From a checkpoint of a small mixture-of-experts model trained on Wikipedia: 288 GELU neurons an expert.
Below are experts of layer 7 (counted from 0) of a mixture-of-experts language model. Rows are named router (the router's row for the expert), down (a neuron's output weights, with its number) and show model dimensions 160-319. Each number is 500 + 40 x the weight over its row's rms, rounded and kept within 0 to 999. Numbers have three digits each.
After each expert's rows: "comes before" lists some tokens at least twice as common just after its tokens as in all text. This comes from a sample of Wikipedia text that the model never trained on. Tokens count by the router's weight.

# expert 11
router:496551401492491477450570497504550464496559496549489499450539461467455480514485492444485496565479494463450509425464553491463504483526495428476467527450522505471440531507434510526470477462465545472445454484582577474495425490515448460541532503500527529504503429518521550570500498521467508495493500479508462495511451587487424495495493450456506496498571567558472509461467543496503445574618520472516432463480546475469457527477486467454496500510499538573533504397404575516454487509444476
down0:561444538498582506482484459500469428560502412396574560512483511493441513558542495455584463490577522526542540478453539522533524528495477505502479381512511476573505524426526532489543500513377594502525501445429497426517522542505496522507510505542493499544527465493532525487439471539460476503503580513457554468462505496515478593542499508487537489528511474503494521479545515547386518486433480503507502501554542482504531446516512498490436552494522454400519510457505491504432485462489539
down1:454469604523509527491465447523493501564513507496486533499476480522543496490522462489542452424537494444487499464461441479521468508492548536474519540527495517549419528502458502503523532469494567457565525514538502516487435450518504473471478531439531472426480546454509487466403480486457449447507451450533546413477484576488500458525479556547539436507539457520449517494486477505470466482559554528492534510554515495595440545489415515512536505528464539484496505503445436493471546534530550
down2:500434530568477509503500498473489502550494503493562528525476544423542477460504501443482509503507507451569475552445505471577478427448554495512486442502460495518431515595504490508525491557523484456502479489490521498463498501524508550402555468417510515547507483559509520411441501502506454497513440519436481445473501497506510480464547499481542571533509589472564509507529564486449464442516524513445454517544545510473489526606606433443528495458523552524461523464517539497451431526511420
down3:499546468539535501499427545611563505479492508471505480541485488517568540461478484468524493467561568531549473481477541537498485532504504502537499507531474534464467492552560489465486479493469530525462530513499500472472437574513577456448494497587547492503488505512518489600551503515535436548540586482536473513521486518491460476497486491556535509539530516566480503515554469491517488490537505471520495474470434507465566510454500494427488576438519442461532499502508493532443522534522552
comes before: " ", " and", " he", " a", " which", " but"

# expert 8
router:530538513458527438539489537533478390453487518527519525540587523474504503488445518500510525523449450533495475541496513476521491472451445450510445555563638484524558522534473504487483461455480486523527545529504496504447426490506498532544473481449578538659451480470517521482481507518477539469470594551527526514494527428431499523526584510499499607488559535561519552510525515491505536449513491414569490454391465473512522408548516483524583487536469598531460502500417500535476507505547494
down0:447487429498558505488527432576506578439472546557555455501499487565475556492505534408525497511510474578526456463540493471515509531425524457502507499540533518450534516472495526475512464459540481499491465556447503567495491530491496492518568530558503524446508493524429525512444536456457474515503497553612441540496561488563544498496507444511512544546460476461526455490489537512454533432545460544487534504465485581544507526507486509529519492485558462500505529462522556541449571464482437
down1:555412505546501448483495541452459471476522526437568509503442424546486461519478555508563495492492476557525536441528503464477482552620436479575496454540462517468514446442504519517478435502521534492481518509513529534468545453486503506524456506533518517466527577438455469547548446415465462493453447492541551585502466436541439502452520559538441570496555561530510470517499488510428520544576496524569518499516513501525543556527503551512507513450533454445471597517482539461500523487466484
down2:490454517543497479504450455445605476502559426594506495513522507532468482449528498501472458592543449480514519446512530472481447527590470527530538518484507472523472493518547477550468463532486515502507523619555505479570514476467450532515555478439517450486504512557498563484513530475532524469510509554545502438503501479502478451550516531483472464506518445541529460520442558462477527450504542542476475524536495437473470547502489469467496417530481459516463540495527464475450384495524482
down3:486538542474509545387462482493538495458471488520464578494385467523513565484539517494513551503482479490458545491509476494606490496499459491535490540493534540538502569476439435512530450534535471508510467492527566482554462453530442493513387492510412452507511482513527536449555456479553503512576518558477509534587467486486500438442523592533519532518547463487526477537489459462516553544476556482497436533572505519537389501545595486445518516495545475513471456498441576512540572445522498
comes before: " the", " a", " to", " be", " been", " was"

# expert 1
router:500492452557509517373477509423498546456488432545551463508377464474469467485483510526495454530554545449541500524490505507457571516548518557461515518466487498453447489539552468537519422499464469494548464512544569492484571516531465460483483551608488509517477525492478539478474490436509511529428533492537537479537483449516585507428457482474571516536532487483497491500525577541498552522511431529558487492529488500504371545570511458516507542510529505506554488525505539520504463490494473
down0:426470504503511447450442569496512529475475499451508503527431451537491552497541529560544412525518539484553581566470526505480544482528504457510480460514438530556539442568517494567500465451558559537466537448559470540480495466505498500556399536538395498515489516545461499533491498543516509452400538499494453535467495545449500564522492467457479479568426480503470469571558556531501488502511543499482561497452462494539515534508533464526493566481486503527522532494483542477478550465497561
down1:563466547590473450564474468496503577478465487520557507505443540439490511539480541525481527566460552489531513454448509488512476546546526528460520456571510494460510472511514487485486530479443530543521486503434509501482427519453495560494439560605466480475545555559478517507511464550448636459484573457560491523479511439596518519497438421459495496506504429469420486458471536561525502498458589486512463520520461461456481545490503480551479465440530438548486482489502477506507476561515526
down2:530529514429441418531437439479506531537515491499535519480530471480520463463433506520536487496514575466564524484471553486475482492557542517503482587503504457515547531514502505525511494462489572593500456463521450558510506495498506517484465485519520506467480538445514519517465474476507549505499451470480541490510506490502462496475520430465549502476517486486428501400518525446454518547522512533505451535500468541502477457393534475511470529538534551456580519576479554551403436430577472
down3:534492471541409504537554507534494515494502497493493503440493489524507481455589526541585508506408542500550531479527435506575476491557626503477527530497533463578457418513436521512526509507465423525559510509532450508494515486483567524484526527443513567477579471496488492455470483478472565522424537473416432399497558496520478488478454569513500493440511537474482490538457512528427451506470561469482549555495487528405481486472487472510473560497514415457495472527574551452441536470504490
comes before: ",", " (", "\n", "'s", "\n\n", ".\n\n"

# expert 7
router:574505546542512487497491487522542500452546516491478520528481586505499479503471392446484491484490475486470506571517538458417460572554501498468485523469503500480568552541523509447524569546563497563541474497543508524491477545495509476514471435591486486518422496614427511515530493486567449506496537566467508530551448515454497541585447470492540530473514533473514561467524534472571424533430510549504472531512525522555437490489420413497498553516460511470477438461506478526483507462541514
down0:510489577491452509491450528462522471515474512586519500550433471496489460532474499482523457485459459429498476536435567542508476484502524500426474492478537469460517498555518494554523502422527449505443506494468453540551509537494516507542479468487497541462525540447527485496463446502586603500482501521491465433436543517470505485545527566496514557483499478458515572517576523481492576420534544470428509541490540451427535469510556514516423469547515467523479478505521528457515433395468523
down1:511567484474577487549508521534542487520472495473538461471489530458485468458580557519474469465433537566545555510435486526456532564500525489507535477488429425612458577492509464463500467511531521480483561457466524584544508508504486487479397512437542471430575515425392510445462544445525512496579586521529467474518536533573477536570483484533505458498497544543486526480515529426494525492517496591466480521553473502511432545476522483518475509419477492533506463478485481578539546482494476
down2:508516464485571550521468546591542478449488498459435519432461501478479458501463405455496461489531481458571405472516421478524472513493467550473549505439406466506479475467520492512466507457583514473549484467481490529548504487539531458470514502555433428438394482514459453569484571491512490433502474506456445496497523494467514479542479464520512484501471526514522499429487479555515540514545517594450488452495463531497513513502533482449509484505441506490451542408423450506455563504460556
down3:476505475495479487501490418552437536480578480444440540476488456529534534428588555540467537532545479471536452485473461476513482448467480492530472522475541525454468536527492500548536505515498471514559510557546477435538462535509488465429518522518584486527502441483526472515482610475465445473507442550437562504383493483427500516506582496513449469533454475474427465461467516467487484521443444483464554455509474551520546495463469520513547444476474470463473486457454474440476468501470478
comes before: " ", " the", " —", " first", " \"", " United"

# expert 4
router:506477515497535481482509495458521452526537509553497526497553509516515490501492467456490482503403466479460493524450475515490575502517503454497536521545517404532593491541516504516512518499417471546457511500520509496476536518485463555581606566523586496497444477536429472506520513468612483496515466420497558592547442494442541517504525419523561477483469558542501510471414503609540517493382455524527450516554463445492541499486404468480568501521537511480467523486496505522477540475490471
down0:535428510504478505476508426462546536487444512390484512503547529554452507524564550506475499504548423464517495488520461494521553564420544500491532507422419497470471430386470459417455457484524483560426535516570570501444500446500448567458494606524560491465578509519554448436515460479487520502555538451485504458451523504489474502511503465513485548485471514540481583532556552454507524439442507417493432468556413522479496504520454574501492506586542475562464470465506430509498494467459520
down1:540458557557498515440494394436510474554484528510475555508528594451464535474499533508496473514478447443527534568441526474520563453500445480527543506482466516451475410484516506534474494491591492561485541488458483536550451476467482462504491441526487411536461512539518511490445453520500453483484523438499449456538482514544565519486463512495504483474492530478450512540506452503466508452529508448515484483497546508455470458464590513459535531444462537542454516514482493529520529586501483
down2:462476522547517427571509483492516497559566562487536477496505426510537425468577405561495572492455450480494520527525521528531517483488459489447500434444490537485480551448432468505552424560380486495427541499495478560442446545456513520467466571504501448518475508540531409536457440466443461451496477522503474444519467425481508498559550497464550575452472484499493432531544526511471490496527467432489497509484465469477473487474440578463523501512472503485498483459446520549484524461548503
down3:454491497558461509484515422482459521481490469517543533479474568427494509514417509521560490558554468471475411474507524531506514508447491428542487428442505470536490553471523541471459583518511462478550492542545477520542470493471488457536461476479529497464479516461545559502505405475475567553466607481491503490528538476529526527461465511437522510566506462569456503536471527442483487527503487532525539503490463491515542584492535499540512478486468496528490481501524538504561455543500510
comes before: " the", " to", " by", " in", " a", " on"

# expert 2
router:516501449497528408560514500480406550596495508521547434584496524528491490496460492479482459478450434592483431433479531445475584483494509502522479553519551499424495489491468496458519543530545468517544531466487499540452470549537480473455534524480507398509518556485462540396543499512514575483484491510540488521499549546474447509537582460443524531527485519459435492519461530433504482510437514468578611526445510479421490469476497512436594497502462458532477477489519477542510521556511516
down0:572499551466536497529563474432503472480408499523513461573476569545515501532459569456515440513532499521434441490505517422520488502524495522511526496505495476523475545469446500503444499523506514514459514462519526479468535458495522464533545584493484482542470518559447437500491522447504560513637503494473406489502476522486506435476516511559555528517532534522397563464520527498565463517463434535514508534554500492482524495491499469551488550523535491583484511479523436560408420474483467
down1:470538534436480472545483554500488447499500488487464429524526474432510472569541491534454551467582503486488460586506505488481484578502486521554535547448511574546499486498505448527369478487489503516578547520520545491513475522417453500498477479515457493481458549518451500585524462511533449430546606482476526414480493445540510532470505547544474406485581444474446439509528503452567553484526505534534435508498548494481519581544477543490492460468426485579522471492449565546458523508536502
down2:500624505538493477441503511494509537568449555525534482462437527548493499500493554464487444406495483485503528501457544490487459446528533536515502522474499521599526553437479522487508513498478501532494520500526452459553525466494474523508538515518422508480495451475545454496452402439553550431542556519519489558488630503484510492484485473590508524515491543594519485478530511548525571471530530535502578445535545452474494565466489545490519534581424492485561487558499557464487545465575480
down3:468544381529524530585498513542467514452570523558558544486542440568480509469506584529492452517524580527572482397471482588478595484472448463465503537497457517480446498511537534524474587533531516534522541507485527478512462497481497479493485567516459479532480466496563451509545529450447479541463488531521554489472464486463491592499495457509474482491486528502433503559557465454458444475525476447576448534507498493525571582530459564411537520525563537461441470492423484488486491463515484
comes before: "-", "|", "5", "6", "0", "4"

# expert 3
router:526493540648483529446513481486509465503514529536525380508458549476455517534470547472500458458522452521515442535457591528510462467466435512523494486469542472547521551514442516440506447483446517510534491515487501494474525506510474534515467422487482459493494450483520530478388545442531507442469549517497493416529561486547523525544519542499526506475607498519537513467451503521556504454515525406484411418427496488511523498502512412491563530501567580459443458476525547521454475490535534
down0:483474524439554488470519455524499493535495507554449568558540499452508486509501477534493478550531495534529570562516559446463440416468469560458564527527475455457545559559593472455524445451500557507536335468526594501509583504543524528473505487425415501472501454467521479490502493438474497557565535534510463483463473585519498443529512510484483489534478468530508540506514513466504527472475495502485453471470471436455551576455493443503490512530498510534430522481444438512493477485554477
down1:526510486526442470482522538447511537503460469532519481553457445540505521536588495504534468433480563481505492498541484502520520510518468507589525514495515518513531449478566441508565482484498491481458504483602447467513496482470471471446552481467488536533501510465440564495460464535499559407532484510517570497560489472474481507451480499497467360539420475475532511485512414502490513535515522496519475452535545534464523557452527556417592397539535571490469565470556490506488517514456573
down2:488494583526476552536552522520576533505466613511482505528503540520527548488480455453469513460572491543477431524517473599550491533518502503543526489582519487528461536522480539590508528516552452524439541453505473499515450552494465598459467583497413486443522510454484504428594481526490537505517497473514609492541508519441541495526442537492489512530537466519551498472442467437471487452504475495469490495540451501505443482484536513469457486506515562538476521553530503572534462413495523
down3:542538478528593437511514510549520507581524586561491477534455486395549557391527514502434567525472560532532573440528481517497559491536493544513518507548437520454508454583567568477445559612482535483454564466450485539537494478525470480487517516480552502504474558490481583478444505473512440476495521592434536469470479454551543498565474468443499479476450520510514459462486459541552506547529516547473492514553541571467499504484494525550517465451497462498505561515521471516531515516526481
comes before: " |", ".", ",", "–", " of", ";"

# expert 5
router:468548435600494493531554517451515479412406487487611420512440506494507453486531514457498410507456488537468486526479560521528492465542502498477479520482471405492545507462572551501487528497421520543560468513537510502540485491518445477558533546452533468536519518465431553379454501482534526477475534518458469494502430490504606553461534476533497547492475590516511517517480511535507525519485533532492426492525514565475469493478455480464497494525543499536520543488467478504486405495495544
down0:419432615543464456464505548459495495532477500523557491497545487490452474532461570497453480506479448445453512531547467463476523538409539489547440516383484541533586557483470483496565462483553417500552521493543468535500500485495509460505512486511541525462486486508513515494547454520513418512504505509524554495506461441546528493562525477505500467476489545519573470558535483453503505482463471531457498488482535488535481517455462485505534503504459517510459535526476496484523524503507458
down1:533536509541498486551489498553423500467494494507478510515502536439439407505577514541525444523573515483473508546520472416494529510530489530476497480477507470484508516601524490483506497468508495532506529489479527501450537591476572434477501469490494539478553506516559500446581532503501586511476524476507563516512501500490467516478455553574421455461548537544484488507532531407504496446566479509510496503597498474476576483491544531529544483483506501502478559550465461518569470504465431
down2:450507582445453526589536476523501476490508483482480508539542441479475545561563473532502482505447555453530508515482486507507499569501527482508508455433514509468446476457475504497510497479474539503507547475486467484524449507388414533525457460524511456492491556472548461462491391467533469528570502521513487458460449478502478462457449582433520501552406429503541566515559494560487494488500441565527553508484555429491422506527505467489471458482495512427565471401502451563482562528529564
down3:442459493499536471466513413530503496515485522485448516528454488514542453487568566606438453480455598427546477527494529465493444433434467518462528505507511519451573488427464507482470412543514512429510481473457488501460501478548504518586468554555540524398547531471464435612535485390483536496523496488464496468561462499512521459541477444506465522498457500409483558532497515507477477493507523524445472449474624452495458526531498489489512503487535441508529545526550553546528513491427510
comes before: " |", ",", "\n", ")\n", "–", ")"